{
  "lr_router": 0.000429,
  "norm_eps": 1e-05,
  "init_std_o": 0.0108,
  "init_std_up": 0.0684,
  "beta1": 0.95,
  "warmup_steps": 50,
  "schedule": "wsd",
  "decay_shape": "cos",
  "doc_mask": true
}
Below are experts of layer 13 (counted from 0) of a mixture-of-experts language model. Rows are named router (the router's row for the expert), gate (a neuron's input weights, with its number), up (a neuron's input weights, with its number), down (a neuron's output weights, with its number) and show model dimensions 0-127. Each number is 500 + 25 x the weight over its row's rms, rounded and kept within 0 to 999. Numbers have three digits each.
Before each expert's rows: a language model's description of what the expert responds to. This comes from a sample of Wikipedia text that the model never trained on.

# expert 32
It responds to: Clause-boundary commas. Commas and periods closing a clause or place name, plus clause-linking words like when, after, while, where, in narrative biography.
router:495505484492467515525495480498545547513507561527444493508531522485496446509501541507489497466495536555482548464504496509530491521514554478479476488504522538496494466495489496527494528508509537472486509490461498496473485455486529540507491516489453514509469465473511497517492528497535518484509487487510478532468497497506530503515503518529512501508525511490445454493538518470516543550487
gate0:532471492483501495536485493565489483493488519468501479454475487497471524514522549527436482462496523515489564473515456445497461514484498515480446480542541544494521496500509516461494466501465498508509495505462477491478448492487525518513481510502531482500471522468471456517506488493517486514484488497538493483512513503501488553497499503521471449488490519515512475508513510462493520512485
up0:512491531492504498538478568517491487524458551458493508462495483547503467505496535479473501457518523468522524528480509500509441520470469525495495443471505493512511546537535500508542471541523505498544482486509513503487566537498516500487483541517497526471535561499518488504481484517493499514474513505465498523496528509469529522495492501527504482465512512515487510483480512486503531502481
down0:519529496559499528494519544481465474517506479492492458512479479552521515505480524502527471506564511486516481499507496482494509550488502484518509476504479500529449487494502509541491504545463516459528504459435483475460515513506466534514528491515543494541490494528521511522542457465495484501488508489521518523510538520482524513554477469516519495546505465498506490505482502499504493499544
gate1:506489499488516523522477491528512466532505530490497477509506522521468484531519502502497497478466521496468493528504473501516457505498547552500475549446512541509524472502504452478479455507502519513559521501497489473492501474476503529526501526503497452511562497499534481496457504519477520478535474482526491526521461483545490520433541483507513513498487514522496475470494530455484518538488
up1:487500531519454501520511455485526493496484493525534509512471501475516476510509485488543499516491488498540446535504521514479478521449502502522443439470480512508479460522449480490465548476513481485490453530501467517489487533489454498526488489535467540472501519532487452478517477497515528514511483541518474520468465488495522474510487507507471492475490512482490502529475499530550511491522
down1:485505482468475489510460496533451508492482497516482530540506497495501485466468500468530510456481513526474451490500460480497492496515481457517502502467497511494495508515454529514502529489488498563531445500529490509481486503478477441473509486465503530492496506495498500532503507471527467543516533523458544454459479497512514478509471446523504533455549504488469489491465479497505474512481
gate2:518508542499530483466461479472477486515517497506490495495453515503508471455582519501508500528463468516537504491513466467570508498510483499529486504489495479504484502510524483555499521509537486504493493532544512529493483495510516525490510510479484523501462501512482519532528490478515510546486522531542499504489494514506478534491469494437466437454506540489485490494493491467467511516460
up2:514483520500515498501488514455501522478493527502441515481464460517478482516498484512478475519509517504550485508477548433476474484530492519471486479497505515472487503521533535520511527524478473527515507482514535479492456510453512471502548487483496478533520516426512492491490473544532488512520507484519529512508474498470504498461529471510444543501528521491504499495525493479489509539445
down2:503468451496495489540493472511492488494475512475514494523498463483489496504500511541501516475528537524509549509502506519494546454505514478547468471466543538516520487494468538522510498465505516523480548460470546495515528480501483482476531513496483499469488488542522470468461524518482484479527497534536479464530531498482490503497463504514463478578517494482515506523481531495537486485515
gate3:529472503502524472492507489503497493519554510489514500538511492469503500537535458476500475478493486556465529487499471554498482488502497474522484516553521530446512507557539441481521502474457486493524506515469549487469498471527476531507545504479498479511499502480512461489504500495514491454464532506514531485496472497503475492476494492537513484490472521527523497534453507501487447527495
up3:511466518503527463531559514538492502524531495474499530528513472453511506476485471498515527506487491493475554521516481486543494463447502515505450529532516514505518506493506489478522516499499472500488497478514477434488473529522473500517534490473473465505524492498499520499534491480522528486488546505504514521450492502505524574483523456446492504470442492519523489524476496497518494515495
down3:486506481509533496480531522530506434545482531521496469504491482490548493510496480498462509493487454452525520452511500523549507466436492515537495469460523530493491504482496507493499490486515542499471497537512531515505490491486534489519495449521494515518489440488491490505567492462520519487515493466488480468491493500484540508495480492488525511492494435491514495521438519505487518492498
gate4:518475489535492493495485525483498529542501542480502482499517466491454503453483502506480530514505512508487514498482487499510535499457525505479505468544511546495478513500522548509534431487479473531502499481505470491511511510532482502513506539480487532529488459486518513503521491526528512504500478500508477451465546508522448489463499487549501509486459494443463461498488531457556525488490
up4:494466488440516520505487459529485470494451515563527466480505504520540468525516520524480536518501558472494535490494456517517501502514498518525549520540487525509539489483461446501462520513522497453491485495484493523498503522514534488492529506483492491521489458492465534459496462478489490507487463486495483492466466539518512509496500455488528541496523535491500517520480502492532498475485
down4:541475505470517509514502468523539517507490480527500497475525524483514422514482497502525515511502480506491509522524532458552504496496461541499492488493505504505506508501490538480552503526481488466466505525502515480526494553531470511532473527523475494492487541510510482432497469519491510476541480490496508525550516501514457471546483499509484517477489517508492498438497517490538444470476
gate5:487508506522521514535513523520522467523502533471538508520476521464485499529509504520529505493501514495516460522495484469530521498515483505471482511492504517485491430498475528541497462496506540555443447525492475473491507491491483488537517519491493472505477506476476488507517510509479529497483513524471496456483505487498487522536517548483505601484526539517482536529513454480486523483490
up5:498498477486505458470561477505521515500475499469439482523480520507534480532510526476509516485482481470432549491478515497490449519518513489495500520511518525480487507538509513450457482503502470489485480509454525485512494502470454498447485474528486519488520477513475488554468507547536521468503532480542503501556532500498501491490477525469513487510526516525457505493508495506501517481486
down5:490442498512463525499482523512527492476546511526507499522538483483486484492511489454522508533496511485555511552533459459518473464480472526524466483502459491502532502523502487525523492490499502477509497522493531485465495521499514453503506548471495479559463526498505533485486460527530510522505530528501476490515523465519491500477517501486490486480484521485542520534474477555519449474522
gate6:509504557526490512534494493523511493546445492509512473520524504463507481524478567468505516503504506528452460491492528501495486522495508476490511499514478522546529506486449494471496475495481496449515508502529508530475517515514510540530460492508453556507523494495525475470535486462482505541506445492464532509509488503480496502486498504511480464465461555507510474487487490480502485543469
up6:515491489478518517478523500469511526494470522510490507511476520486478480525508494513551449456536545478503497489463470518482478507479538525491503544519498474503483471516503530488483533464527500524508427490516478495470463512490510524447516487474478521522503465450481517507520507503554467480515505501501529480490541521491470474515507536496565480502498548494490563545508498503485493494487
down6:455471540490505522499509471510511487493481476444502479534488483468513567463520461508478514548476478470501516490505501497491484496509512465498491475493494539491542505494529454510498469542523506491444475480486473505515521474547483498504471506534503452489477502527505461464481536515491483536520461453481473492484490512482520502478525471477449500496496486504553507463524499497478534479470
gate7:442511521519490519471485516543523529528497495507508471501497493497494465517489541507472511523525521550479471504522502502536507460487552480500518458522502505521499508433473498491547487469514481472457533523474547504531538495523484514532506529498459487498470463504488483513463494517522543477470518506489535479530537532491497492489496508515512462488513507496472503496560483475549522505535
up7:507497478504494482551492494490452455548522503501482510485493497507529550502525510505503502547514472459534481511525508486468505523495499544530489517490478508530501522569540518511454526515506525514534489505509475473480471481483504490443516506507506487477502551503539522516508514508476480520554530519516498501428483462477504481500479450534529483485525468507492503522470500511474493543489
down7:512466487465518459489465543503515508485532504503502528476520505468510559456501505478501537516525481472466440474503454459458471513531469496479451504506503500477481469508488515508484541518490502426499516509531480489541436492506497510513472545556483481490461493489536518493489492496494534461544516498483496488493496492489500496512509518501492502497516538452504498524502537496478498496514
gate8:507486459512514464499515512517515487463505510499479514522489524495486505454530551502529505483556456513511531473473510496452555502498504489492485535535475501490500522474497469477505498520472524513504481469484500480487458470470470575473523539476473481451552467474479515488451515506513483514492513493529492514496512481497478510483531551515501529519503533473524519493527544518493533532514
up8:494489458438518543542468534502507524467504511472510495487493515462514528497456516507485536516483508509499490493447523523533546476488489465528468491484521465528485455513504504474515542470507474500502482469482481472480487485502489550478474452528488471486514511526432471500507498529536516530495488498491442485496505505535517523523500532502475514512475520527473504496513481456514460481477
down8:492493486501496515519470526522466449513481464488511492530513508492501467472486512545501496509502505525493507505492506494489515507478469471510513523487498479491487536467494517501548486503514446472490500504481511487502502517525479477551503468540474457463483503536473535502504561474518470460487497466506454445487528539505521510534522494472527510534439475505482537494475549458548462494511
gate9:500505490498529537536475528547516478500525501526481504482551511485504498480502495483478489496534505527470477511494501511538527506546515498479473553531485503505513489489518481490500491535444544498519534485520514483499508483482523530504501536489464471458506524500511536494495480486448534480465442486518471538497459536520500497525503474520553484503536548500488497479526495560520472544483
up9:505543529513507494522535507503529440539519542533471471469487500476511494466498510565492486526476472537515497478496515528513466535504495521454451519508512526519516513518502538505467501530517511530499541501481524526544518527456493461492494538493506496499474478498464505503503467553470475472494495505467505496451463499519485535494480476473529520509457477514526530527513503482484475508521
down9:477511515545460512458534529490521514523470530532470500446531490467480509470513509504483481537523441536535507544473543497543525517502465515510502471491564530545521492464476468488475499493536504506542524493509505501536495466479482497460471523534517503508535498528506533514482516511466516513473492502496525517509475480510453541496489485462523519476476519501498505482506502496473471501498
gate10:501524517510498478514476499491453543520505516474483495513521469501509522504489533456506489476511533500467530496480481490488524537549487525512479498538491515500519431514497478552492490504460483493494492521530420501503551500524524502508484529531516488481496537507490513462491536521505535488560473485464493504504484559506487503497480498502542459506496506535492529504528472494462525482448
up10:524492502510511488458506488495462482480500490489493514478448510512508546486477497550534479519527496492533501514489495480467480494506460463508505481445482500526470569556540507484518559513515536483490458530523474499477483484501497521468540475490521508506515473439522529473524470501489474516476515504546520507469524471474498496464507527500455528527532492472488492495481490533528495519509
down10:493503485498496497514520522488517491517512491436515491486525529465531458494508484457530480453496486507471483506476494508494499505539512489487501510487502501518533527522445516451550470519495501547485479473446532498500453502487456509490514533538504511508454512466529485542519521474478507502512493486486548501532529483475546539556526468479452523483522516500541509517496495491516524524503

# expert 17
It responds to: Table cell separators. Pipe separators between table cells, table header rule lines, line breaks, and coordinate symbols like °N and ″N in data tables.
router:502506485478487505528503470476528505460530512515463504516514500509560469469527481487515500487471504509489501488486470477495491503539521509482472472501523547496494469473517505500490545532519530522490519523494468475479446488465526546512477555489492507497479486437490514482469503473487503500529531527499475518521470464490511512536494522545517511482522531493467479508589519474520551487490
gate0:502498485469525505521463492508467499502512539508439512522493506498535497470483527487501484487501493464506503501558505539469487489548509538495494483491520472534501485505483495545518536502480519460523471524516489487465521513499526500507480542504503495508493519488521497513486500478442488532493538543505469511532525522474432541485476527529504487547500484519465462544487464510534449487459
up0:498500518497492481530494502513521489495544518520485510504536539488524507473530568471509471504515535519510507519534500497476484465449502493481436492521429505580485501472489522467483498526458489512543509523516451500520486509501503483472460493462500518528471511527489493502517513506477507470504546486487500539507519462510491500524469504497472503512504518508518531448501522454477514486467
down0:479467530490490527490456481569483521461456492556499476524508486492494508490512486547480470498566509494537522523519531489472502490509485500504532498514482459506502523445475508520477527472501486493516471468513546507503521483477506514513498459500526529493520520500443483523491476489518538503514473506490438480519500467498460507538479502492489495504449490521476496468532542515507482469505
gate1:550517515492531540541483499492464467459502563504559505517537480500468515461505506490503505439473491532497499533489535530527478507522532492511500469504514515492534487551548481502478464457511499520482504495506485523526487499483482516531529513487561539506507522451467492494523494529494509514490558514478485515508538517480474517494448471497519526501473487498524497505525503476486507512507
up1:468486478463506462470491540482496477479500505487487493493488528491450455532486535515500502492494485535467492522462528495517489493537514526500459497516510551520542525529520500515512515518486517488488498512498538515525476502445475501478484515520467491481480469523477500474470478557556509505495489537484454470508517516463499548509492449486511467491527449522500510485462518525554530483501
down1:482513495498529499479501473466507512461449467473516513514463492571516481500505545503481497483495488464489533500456471457479505508503492476559510508482485506495505487494461521509478523512510476487546479512484545522504507465519472555481481526466536489511493493512482514523470473516516525453479483505481530523513488536527446511525531439514477461496517496483496512518487484484537515464536
gate2:460493461451499515510484460471495483499489492493498502485567474482505509499491535490472501492511516490518556474512473487497537542476538521476500542511472546481487520482524514483505492521524438510485489485508535478488552488489495514524486490472491526502478498484489498469496476452462512462515558503482483506503525524574544447497527506511511492512512502508500533503470482460519537496486
up2:500552498498492522493500501507550510484547492541522472514491469507504487489473465483514539442488456485489491478533521551531455474482507532515499511494509491487473524488509529523551467470511510473516490530512515476472500478431507462497515485494481492469478504492495499522506511547541519509479510494525556501502522524454449527495467500506510504480498487489493477502460473529540477514546
down2:548501519507474510534511543527513541520462515523514547509499510505449448481450476501484488533529485514500492542519545503523490471533490487516449499508503489479486504515508499516493464499503497517482502509463444505478466514533555524487487524487499551475479468471521485514512541544504506508479534493483491486501482522510501504516517509450473502514508493567540470496522480527515502515546
gate3:521539497504525518493499474473491487488493483506478552492513527540507515524494508492479519551504481537504458522505465498504494499502507462460531476490541507518576479498520515543500526514477523507508469443468484483489436467501534530476511556494490489527503483496500517471466517526477496502510519483487499531530501513486467547532521493482466529502546492487490492516535501475516494553457
up3:478496512486515484498480474467493500495482476482488462442472458521476501464469568496494496482513515456503522505492563478497512473495474507512492478517510544476509495535497460514537427484548459489469477475481485510520471486490489455520523531486532520507524505480533517496506497489510510461504489486464514460528514514453524524513472519522491515474519510484512520470440508464477501508504
down3:543508471537503521521509478528516506526509475482517519514511512485463486506493504487459519509493510541537452504498489493494522503461518479490564495499470522497504501518493472500434474506479479528476518469528475554481502492530480451462454502487554513488491482545499529464497487509481538538475496498445533458518488473525544508523506498522528497494483517515521481501486473508543545486508
gate4:462517466511514500510500468473514514479505522516457509488458526473500478522542510488486479529499500502503493470478491509508519545514479468548514489478507482518498515484500493501423498535500482488494532498467529522478485495462522470515486519542490469491456538533457512438473537537512504498500516508461552506510532494497514503511547557510532523429484495489503480499505534483495511522509
up4:511481493470514516526482506548519504463539480503541497483531503489500496506548469532502481508468533499510536482482478451467509478556499503552526482504487470475497516436518491481459484495488478499460490489462485522510488480502511491491429472521489495518495470471482511452509548497506535484506535505517511520521510534471502466520491507496553526462553495500515496470492485477524518510535
down4:477513568501496512504481527484505542494514522521474511543515454491519528446533487491506495538499522485539552513505539508528551496508482508516479491530484549524510521514504500513464495533481512514535511487484506485525492474495507504485438531527501496510527501484510544484527508533557484507467490513470505509537505517476541563512514466526477489500505494509497501504545491460523496535454
gate5:528480552545521490529462499468466499507478502486504472474528466510543462468535523452524547546477504522497449480533490511483501509537491513468476499519499505502528504488545514520499518549495519495481497524483504507482477466499506508511495510492500508512488496484519485495547485512493520534509536534488512476449498487471510527486485442478516540478494489481475447478483480518529524460558
up5:469497505528529515520509498466470502497513503481483480465533492501514478529535515510532493487550488513519546509496491501462534501554514519501518508528514503510524491486468478481499489513521462492517526527542529516452513495464510533526493493506489507500516479539511501526471545474487485503526499538501441430519513434495504431472543501529467513527510491455449500517505509491498511506481
down5:525514491472511482523504519491488478513537517536472490506488504524450520530547480533479461511549519511561456532482509483454493460502544528485492557500518486464506461528471518505494502492494526455491468508491461513506476528489454498513489481508474494498470509520492488504498510475537471493444498506520478475521497526534472506517536516494519544503493506451447504518503483512522468535510
gate6:452498501506468490467501525499469538489504502481468466506481511506510452516509500471551500508475510489475475511510500460492505497483536501469532486502494453441500447517523495537546482511486516515506487503455509480461476489513495497466465496498545482506487530508518513490561529506487524521492533511459495515497460483509488531481514568466506502489541468508530461513550500487519456512519
up6:515501519509525538515527479539517525503552515512511542524463498511480450499520538503517531525485509514498502509487523519474460454487543536460525464479504505478497495543501527519501494516477522527524468475550511528470525535501488497514472491479538498425516519478509533501529494480507512506524484486500535496503475489526498517476552531482512532511470524495458474458506539448485485508497
down6:489528509503481465499520529503508520541518467506511529541502484495519502512551539527491485524501493482497502535490515511509529524512505541510492504491479483513543498525515466506471475523459536493543476532519568486469440509498501509550477588485479457508535520491517513501518490508492493514524479523532506516503508546458510466510514471495485495490514532513503476522472477492492442529521
gate7:499473466512517511510515497529533461493478512514498535493519514501519456459513515473523511528458474479506505547477488494511531525474519486501485502533498542496492478483531528554517492508500506501503511509476502465515507478509547538480508487508504472469511487489558496528526465504505495495511492484476520556473541499558471467509584472506484483458490525506495505555526468545525517510496
up7:464523493509481455526553506542535494516472489484497468530499500504479506539497520462496509491512501501459530487522534490503473507539537505504501459460535515505472515575516549503485478493506502456474489492519543507500521495529484469493519505495556492514521519508520500500459546492487498490497470500464514478482479448495468556534473465482452495496530517534500522497485512497469497476525
down7:530451486517482477509482508553459525494500508530503503524465525506541476505506527554474537474514547454501509514494474503532479488542525464466517513464496523517472533496480485512462560465488512519505478474511504501513508491498514548528483488494505501484454486482522481452504529475488505498489447511512503482457516510458544500460492544527510530526491522529478495502497491522489530496464
gate8:529542503494495543479469495484475455477515501492491507532520477463501531520530478534496489471449517502517497518520530527503454471534495494522489483495564511501495520495489490518491474477476517451527466516469496516491492535509522505522467494473505503463522535483488501504470447475522542478491494480513459474484476501421480477524480478494512482465539480458513461501538525487493511508535
up8:509482512552509447496494451490526493471516526499531543505483515451448481459499521484530479489522465470501508505486538479475514489473487465512530490525539467501511528475522483525472483499532524525466490506476487507500511514514450535428517519490479513495494496489523546519495537502513458553508525469521500504509508541528498477514472514492505561506471495487478485491526510539483505471499
down8:525501499510517526508489503525503498525466482540478496523524511455490497518526497489523519538446489483469473501479489507501544534506533497514483554469494500470521529535471484482523476521465450514526481489527529463487531519483514451493521463489481514466485534515509464462486463488492454466501512469446485523455530524489501502515530491555513484528496483531495480477527488524530494528465
gate9:461493466499469519484511485503488469459562473473485503456534475542532481534521478477539498483471521508487499495528473521472515535563521496552499529500479536540478495482489534473489497521508520499515476502485491496479519474496523508462496516479498456471507523481500484505462501514495505498494547547492542504527482485528504489526507524516504449535490492530518493532487514495483457473565
up9:507504532488513504507499446467469481452557500498548492490484440478512464464480518508522491516517563496506526515520472538521511490495535502514516513477483522525501446526457474472514528467514512535511493475513487498493485509502448531483488486516489516492528513518520496491537514524543510507505484452494482516509519501536518506510506493479458501450467496465507518497504512485535444556478
down9:543533554509504441506487471518521531499494521492516544534478469506530482500473507537497512533529450507529530539503481503528462489520522527475510494490522468470507505504495485501553489532529532496492467499508497470510525483500488535523512459499554547541468483483518516478527493512509501516475525486519531454505499530509498485463497486483499491525538471446466466475486481525470510482493
gate10:496478487495467443470514487518502492491457492548513449524464501469538490509518452546527493491510506471504557476461516472493512507498512505473471512525508476521498501512506532502500540453515510495442488476476493498502531501511521497536450498489505481471507446489516475456496499461501506533473503494489472533493519457509523496495448545536510469453514471523482517513537500517490474491501
up10:476476471535533507506514466470471503488516530522488547494514456472449462521454459475517515500556456521482476492481512523495473490464506496510482481505501517486495511490470497513542453454510437517474484502497548506497518521464493444515560502506502491496481503521493445501507510545521517494519504532475512468491510501514516510494478463519524512521494511526474533465484504483491469467503
down10:451544482504524489458502504538473532500504538479513459493442495496485500507521484504506483475510503523542468481468467474484495457434519476503505497520476431470455507507469483498498512531491483522479482514442490452493496471493534500537524495481500463508526486497521541475528496493508493456469522474480497495509501478509500524502503512500472483466517441516521476490525504514446495479495

# expert 44
It responds to: List commas. Commas and and between items in lists or series, often fused to word endings like ities, ation, ing.
router:500493463495491479511479477473529522498535545521515492514520508459524459502482529512509510460480527555501528471500500488534502528516556484475497474464498529508448482476517489517508541480507513499474541524464496493456501462482522523478484518485470523549479470454504484527510508484536500471510540466523481522472502485495553479497506499502502472518510499476477448517540496486492558536512
gate0:467494526496523465487474548451574511519529523507528513495461487465475531492518491510472527533473540497511499506491516493520481510465511526519498519501529477492471448439513473499521517514465508490492479515544511521528513461519488490500493526518487558477484493516505542532498500530476502515510493489530526463505472499503502471491572531494523527511523509494524526459549511519497502467496
up0:490514478514547529492541481512519488551475527510525526471510526534528450507547515456515506451518502492443521517506474499493491489549511486480482514491506516463518529479496504498471451482490500492499484489466493543475510502518489515494501496494522524482539454488514510522506497522545497490481555518431502483536493532502456506497514472534512496504523534487523532558517497537479481490476
down0:488513536482484555512500488587498488494465513510452497531499527504490491497504511488543475506488469531475478462472484511542510496497548512478514490468478530505466500497520510506488500445499505476498525468462539498521528474524543481528540463498546480507462493468514450522485470495501476526519492521462510495494478511522511466511463500530467516493479509478470491481473483507513546507463
gate1:497533452539520454515462492476495477516509505458467493480521454525512506500548498492523485552496481492493517479498504516464438458464500542491496532528491481517463509504485446481518508489503515514462542495510528492527520513523543520473501491503495519506523513515516488551508498468487509508507464446509465486534543497512492503525514505559507449521556499486516512513474518487498517519490
up1:522476518501507526433521509495515516465475484519506499498525497488525536493506493501512477473440489522476501504499505540509539518481534487465477436511494549508533480505494550505498473527517530518470492507513461498511485515526488542535504501485517497489534485484487522467497534535442506489525536506479469502448477465492500499472512506462496513442489504543492476498522455560494503480501
down1:493503458460473501510510483514496482538519488510512494455465466510504483510513497430514542535514537532478493491516501501482489485462500496474503522512478512515556484521462461473554548487511530543524488549473504519507503498487484482491526566472521505513495462491530462535491506457455499534496500488514476492548518529474491489515523504532520471506501510481495507549491474473478508480513
gate2:499438451491511543512471461447491439484511472544519477491486501505500489489492537496498509548482525456480449473472504471465552502466554515543487507500515489535515514483519471493517483483539533517481470530503534451490534506467487533490504528515499480535507515481481473487514471476479480491505524518482487434508507501481493498503483483511465478510526509483476495508508515515475506507491
up2:496523513498472523481497483514550497484485501502483452446526502485480535506512527488504475517486466468510516540485505475507498514557489474519493512454545453506503482496507508503526505509492518531510504476493515466475495536581506484515538501500473496515536473519517440504495523534512461530503487502518488538484456531535508487502489483506490469468512502487574449473514528478492508510530
down2:508506523469479482517501496479542534498477526516513499442511508525494527516472490490462533503484521460455528511483488461528533457492490473480502509438533489499508481477513472493499540503493505537495507489500505551461509524476536461480512494519495451499490512511499472493531509520530468547497486526528480495528507505491516482468526471496543477486513523483507461457500576466515522470467
gate3:498475499483487496512492459490498497515491490495534493450520511478546483518545525501536493518507490503498474475452452515452521516566506484474554514462519482507498457536522472501492523547519484490496469482521533488497472482481501524527512483513509467493453493489476515501492420503471492512496552488490486530507508462502444497461532529491534535503520482509524506501487485491512533491527
up3:485486492506500486517497468502470508512515496483477512491479527508488510493457516514514522567486494471540493549508536463510527492522478489486484469491504476497488474515477538506470530480512495560522510500505480523511510495443489467499524510466437493546482491471519486485491511440523476456504496517512525517440509491514507472527456491507464506529526517498458485468526506524475566467511
down3:510536491497511499545493529513467483492498477537477511499495515505507490442473508512529531508491479492516466527487479498521471482496490524518496485473459491428443469537482520487492504495477512488553528544478509527522487468521561485457516511519468499482503523480507519478446495504514556486496498471480507519490504505463468521510451581522496489478473462494497497492500511505519500526513
gate4:520494501539485528465495497497498541531508467489539489472535530526541507479507517487516519483503511517546479480543506492445499536519495459483502504485498474516516487504493492534552526498501483524486514518473528540504490482490537481504507506492518483500456455531531480456494498487514525512483481503462484531486496545509515396523533553506500499524507493491469474488526520525526485514529
up4:563486509552536510501516520504469499468515487498484520508483472513489530511480523447502494507525501494514506509500552533534539517537505500549480520485492477507482482487485467487507566494492484489504561492500502486497472478466496515523545499488489524493518503468453496471531484477510511481493500508453476521540519548502500503519502467525501515458505502561537532485478471522494539504555
down4:549489538502514493511482522514509509515490499513527490513495467536498502539491482490517498509534479464483533528533517531552490509431465508507526526468483457521541541505521508478538531498503530460491525469497541488461532448512499516466540521482506467515485479486532511482509490531527495508529491493468494491487553514486491495540498462514493511518527498518445496454486507528500500505555
gate5:512501485494462481495499499494506490517482511499543496512495455478481486554518489492506490496433516493447511461543484518467496499489563489481533484490516513475453475516540494502483461504479533506458487507507559525474525483467476492525490493490497529500518540554484521578506509489462476503470505484511471505518562513455493500500461506512482511512493493502522493494515497503531479492544
up5:492498474484521501465522520512544452497510508501470505532490495482484475526506498492573534468478519476487496477562468496534470479506510519505500536471470552513499507481462535498446484473520471513480513510498500497465547473472496524503448526502498506529492506546528521500545518530536535497511491476477496498520516511496544499522434497491480528447513491515499485460498509488495522479514
down5:445528508491496539473467458512503516540528504522507467481507499486481518545511492524468545481537481459443508491538532509492541513469495477516551477505512498460533530499515496513552457492494508490491501496511502506480516487455479462479514540563481494484514496520468456527478489500500498512476488482497454501491520492526475552521484521526533496540478514493480488483516452481502516512497
gate6:510505490490533498439490484487473462463519501517465527450510515465502445497480498495471489456503481504530526497483529521483510474529510503489532524494524463479510499484558501495545523459504538519518514517508521485463430519482512498469511526485533512517526463470506487500474446492479505499486471474508519461531518465525497504494551501489508504538528504465500500472459538498466477484497
up6:529481507486531473526491524515505478530500495483557517553475488457509519505488448496497512508479519533513515501496454514500510504468474477477493473538482470485516456533467556514495489495489483454537496518518477517505491506527507493485460501508520517483481472492522521504459445509516500499509520526476487495513523562490523504498490524469495527485497465497502534566574470484535515478522
down6:484502490484514472530472487446544505521544521501515509499502543517559503491473486489549521474474460472519495563479494511446492516528493480512504517537484490521518485523498465550507516472454479505501511550512499481474518488549497481503493525505569510499511444528540486490497494498496515506498497512442546496474494467532504497512502476529518505495475496500509464534502514483512472476520
gate7:507495498493514477486491544512503481460472536491555471495470497507535512481504535539478499548552485541506506507478532507515473508497507450486491473478502532512516524498498512499512455499506515504476496484483519492508539437461553428466478480450515479503503490512535503505504521506494522526467466487488505539487478516479544518463512513532523527540461527513524454512510507492495498501471
up7:538516480431461507484515548499537471477510484508506515473481479493506468471519516552520464523472513471452525473525478506526517490505511487520486439524490476503500498478505465513559488512519486510466517499514490554531496484508459511504490488479491488455506505503506507524530474483509456490466484456465510504478517516478517504517436477507453551512533516525490535484519504470502494494506
down7:486531504528499543521495442453485513530494520514436513490499537499483473504474464475550496476479514455523510494542488513484544475497476536463528519473507506514496504491496518486472509518496503482507513481534494511448489541481469508507521470530486493533457497521501477482521529485489502520515518526527520485505464453518482463522468508519546513456517496466494509488490509555520442501515
gate8:503540466534509524490502533516505494525490482481511508492481465483495475478468516500481482488485488514470501501443458477575519477508518502471538456494490508512450501439471511494508494525480480497503501492503534531551521517509501514511518525469485469526504482507524515554498488533493483455506523491506555481529503522545548503528490536496525498477520537468529462490530466486478526521516
up8:541478517474469529510485495477500464480529523499504538486482483549482528462517466565496491548493454494553480523531474513501483510515458553526483487501522473522531488534493501535502473492496489479567558500487496500501518502489517493513491529485485452521493522501528546487467453487477514520519505508502490514458472505519499488466478510518525538519495449507504509528479499524495489524516
down8:503492521519529503516488470490497527526518501485517528515483492519477578461519509488512533506476483461481447463485505514513514541521503495485479494529499510454542459498486478487507528474519526502489503511526479479488441455482527481503484525563480463474486471484495503498474514499475498509535426490496532512482496462504502495543545511472481494495539549476487476465495476477512512525509
gate9:519470563516468509482486486487498510476540533495516542483500530522492450469469528476505485519495533506472488500485548489491490501517471541509507527540457537533465469452507466486519528494503515503467530535458531510541532521533517478504482486493472502496460472479489528499506518505534495462483530480480535541525506515500476469490478452472478489491512492472451512462501478511512482507517
up9:474508524420499497496531485457468484525503526505542473506481535503508537482524472508498540529466469449532487500534433536473558466472471487486513470512505527501493487518509519477468499529515478494457487496521496484492504533462480522477462488494516506503491495517517514535478484504507490504499461464509497518507476445526475463514464520504520473522518509484513506521490486452482499539484
down9:518529509498483502470479567494530523470533467515525527548514421505519498509485511537493516484519476453514495536465494527496511524557498500521466478460513478451511471482500510486515495480478535484508503527470517512527521531526483496509503539476465509492486500460511474486522448484481519490513519506502464537467515516543527469490540491514521502486548506528526517497530503492521501534506
gate10:473487487476557488477521519514502461503516500541523506556505531528532477484466517511535500481494513520520515571493486506507505556523525484472512495489500513551520462499520545493488515493528519489498515521462508498448457505462551488483542514489514500513519496479468530540503507510512491526487512485475467514489486488504505493479534493554535489532505493545433508494514472523502536506478
up10:513558482540509485488474498500492510515513486473527519486496501502477501495472463488505518474515499484537507507491511491481505468524519436534499448505493447476471509491528505500517482481508465548462485469521524585491466483462493493460516508513462527461514508488466488515479501456476510503507502495520464485494497500494525474497489523526481450519501531495481544536481535505479474454547
down10:498498483533554536511475525487443487531470487522529509516505519527465514464464507500516499466518508507530529494506473480540503491516481477445487441538510507435484506486484500445524549512521497520479499490500492543483471492465512515504526526496460521463508514480501517473502486500489496494506561477480473475473522498483466481504481497532446486497513531497462543471511497505464481505502